From a checkpoint of a small mixture-of-experts model trained on Wikipedia.
Size: 8 layers, width 192, vocabulary 3926, 11.8M parameters.
Experts: 128 squared ReLU neurons an expert, 3 picks a token.
Training: a variant of SOAP for the experts, 514M tokens.
Below are experts of layer 2 (counted from 0) of a mixture-of-experts language model. Rows are named router (the router's row for the expert) and show model dimensions 0-191. Each number is 500 + 50 x the weight over its row's rms, rounded and kept within 0 to 999. Numbers have three digits each.
After each expert's rows: "comes before" lists some tokens at least twice as common just after its tokens as in all text. This comes from a sample of Wikipedia text that the model never trained on. Tokens count by the router's weight.

# expert 12
router:595508584436468449531500445471512555528458532462539434532603493503457534459488438510445541484417558427486508517478492548513492448544466457577567511523528457607438486561461481481454603480448542510489441463535462621536514546401428541507581533515431509512422542499521519499451576449453496570486420497464487462433435386451519512492539467491493555509564464577543563567564461544510434525429500500545447489453428524536400503566553492539594440431493499430401488377493502582452479480481520477439454488545483547567466543548445582496464492522545416549498501528453504424400486412580488455
comes before: " |", ",", ")", "–", ".", " ("

# expert 8
router:474553487426407425570497466498426442545563424475467521501384522480447524546523512517505573522530479492450450553442535571454433484491552547577467459475520551508493541513493531507434530482453489518492501517483488493477504474598466605475565503475505504499464512421452468500560449511497436467547492521482520462504515447397549580549494513557522586435417450510530523420534519468524551493580586437512581467511489525474446436457588536565428548500495537569482568537500531418449606409419542494447550498447545403411522454454533586549430399545471522442634449494514446443440442426419451574
comes before: " the", " ", " a", " B", " L", " S"

# expert 19
router:516561481535482544585558487525498522499514453384546477446562470542539596438420482505503459436475439577505496502436473441572456514521583567455566597458431460495559510438571426509592544569539435436409493527453418559502491513441543555523437504462415571455445532458561413411498435549533488568508571473480486455508510527487526427522477543538499401539551482492394482557515575502387533498543477498551545444589531421512497443462485436588539426553464534541493550424387420541419435516527513477495475513500544530449445545563519511504422448542506522557462474526469491558483519509477446430
comes before: " of", ":", ",", " in", ".", " and"

# expert 3
router:467432422549502525448513475449479425504483472590506504551551404513533487413579574556497537553409510411431550568542576523500530396426545450531515539483434577520540491559467484523484568439517472475573504551455473494525455517475517518480385434486542472576542570528548463550416570591520550525503488493580476549534558594536426421483564452550453454413544458554546463434529434513493485428453426586505472479488429415449518452573558568488506447528561520423534513475487479545587578471423504498551449566510466581472407493436482538532486473544471540403529483466555520541581526526497528516
comes before: "\n", " The", " He", " In", " It", " This"

# expert 2
router:458590487484495572588550419475539510478477491503459514470500463509517485398526475516455541529534417478435543446466439397562505534543452489469462487516523504451453455478465501444405581472519477453524517530530560542524591559522495520526407539491466601498540508503558511580540551533468573482477522580510439513550530491523572414524523427569520409486481507445457496445522496457450432500559529420484593458498435516536587512570432481479403526451465400423574520478534522444520406564505541630544398446524515524466603431430534635519494542571509538505511467456612554503462576487544475478
comes before: " ", "\n", " —", " +", "N", "C"

# expert 4
router:477340459494505502508551526458502521478476546580510416480485576525438442560435466568513446532427469511603494511535546590442493522508505450545438530484495478413522427518492526600535461425483574517586497492580471507455433493590526514546482507500473548508484434475449565437434564512446514462602499506543446559569538475482474556483561418502514483463487512376539409534447583475490499502439459477439468537417478451586450497440461483492537437482518512541411507563479578523518413376427492458481496438517403535493497492521469428481551460543502404469538545436538494401554482603476490578
comes before: "1", "2", "3", "4", "5", "S"

# expert 13
router:522424431537532388566526504538586480520473463444473601499508446482524448455496484495557500542437453551510542495577575498528549568477500555495505493495439580432492442529585523530543592504501508404617353480470502563566467462469525577550480464454465482546533380545449488509481471437453547444499575533490466568460571525522450464440450486554537487510554587466450442492564525493539453437554550513435532533505449435506465532541512484486389445464427547529517485511547518536459494542546516487468517482462506465523605563547446488435579466553561523557406484523439504522529475627526510665
comes before: "-", "|", "1", "\n", "2", "=="

# expert 9
router:519478609531453524529571547417518552502589494554432518558456446576509472592458478510468489500533431520481417594465556492536488514480484426413467449397524560505444595471397516481535543547512517599559531420457485538497502449532523486478500492492503566456455350506492439462468449477532415488425518506551470495475493505585562452491500423474505566553515562511549480530487549512564547442484513433539419419494532546543475462520442479553522466476434539448453522454520561443470537492532454529498529535523497434396467408616611447525525454502428524376624496493515447509524508449463407541
comes before: "0", "9", "1", " |", "2", "3"

# expert 18
router:507529463510446515536496527516471642561474517560486528574499520462454562479516428428490480496511480454487466439510470431451496554515528503500557466584477471565455476479516462480489562403429448538425556521464566409512521536437520417526591539427442485516493531391515486406562499591564374478535553527488584531474467484546495533559470481398499485392506497431477507469583465551479524431501507549481487442417459523594454423485464519573489585606544428432486470406500467399430521468413489461551545445492391555522513435473557515468535481477481462473467578465478541518438536576444433493
comes before: " ", "\n", " first", " N", " C", " —"

# expert 16
router:588486597456451488556485466467518568448525513484454461506535464506492447573460487458509538517533489536541496466592562408527537580444541453474486466451516514486477523654510510452497605545517568624481503454551471466502544437473549465528519466439516481499562459481572454435516438568558527565505484514520480493414560533540528400532560457468515433580583511437438505575493485549623457472456443498442503541525393543529428498536452496465496463433430559440559472388542478525518454552498491530444487426526622567523430472576478439475542513461470503443566501582495547467411390454518438506
comes before: "0", "9", " |", "8", "7", "5"

# expert 6
router:391428432512507551462465518470496521506536514447515544438428534497519602511467549538545529477443527534578520444507465554476578558436430384500438509466461562437475438538534517491459444403539530499527475548533524582419427512492395467425451464477476409505445556616469498500487530496480430475536518494575525503453515519525521455511485400407507524510360448620589536519517513491509411489504547521465510566607595526467504501516466494555479548500576514507494499560486524501561459588550530496548515423454534479532505546432508508478509443534525497487516547404404586583492425548591600452
comes before: " ", "2", "al", "a", "an", "e"

# expert 20
router:497507516476467534580509448510481521444559515355483478472506526498467520562529572512542545413454597493620597522427565506492521532528459484521491581443489501587517396546470580455563467558528473476488484493549559468513435576479525473511550526523592472552461478437405557491553497476527531428487535488530494495495547492490442577565505586532559448478496458443541481436551468457493561556426604544441530427534447431512427381442508570475485569502585495570563452636509518435559467499561441424514532537561542442552543485508456509417482445409515505486592457474423512513474536441477451506
comes before: " ", " the", " a", " was", " and", " he"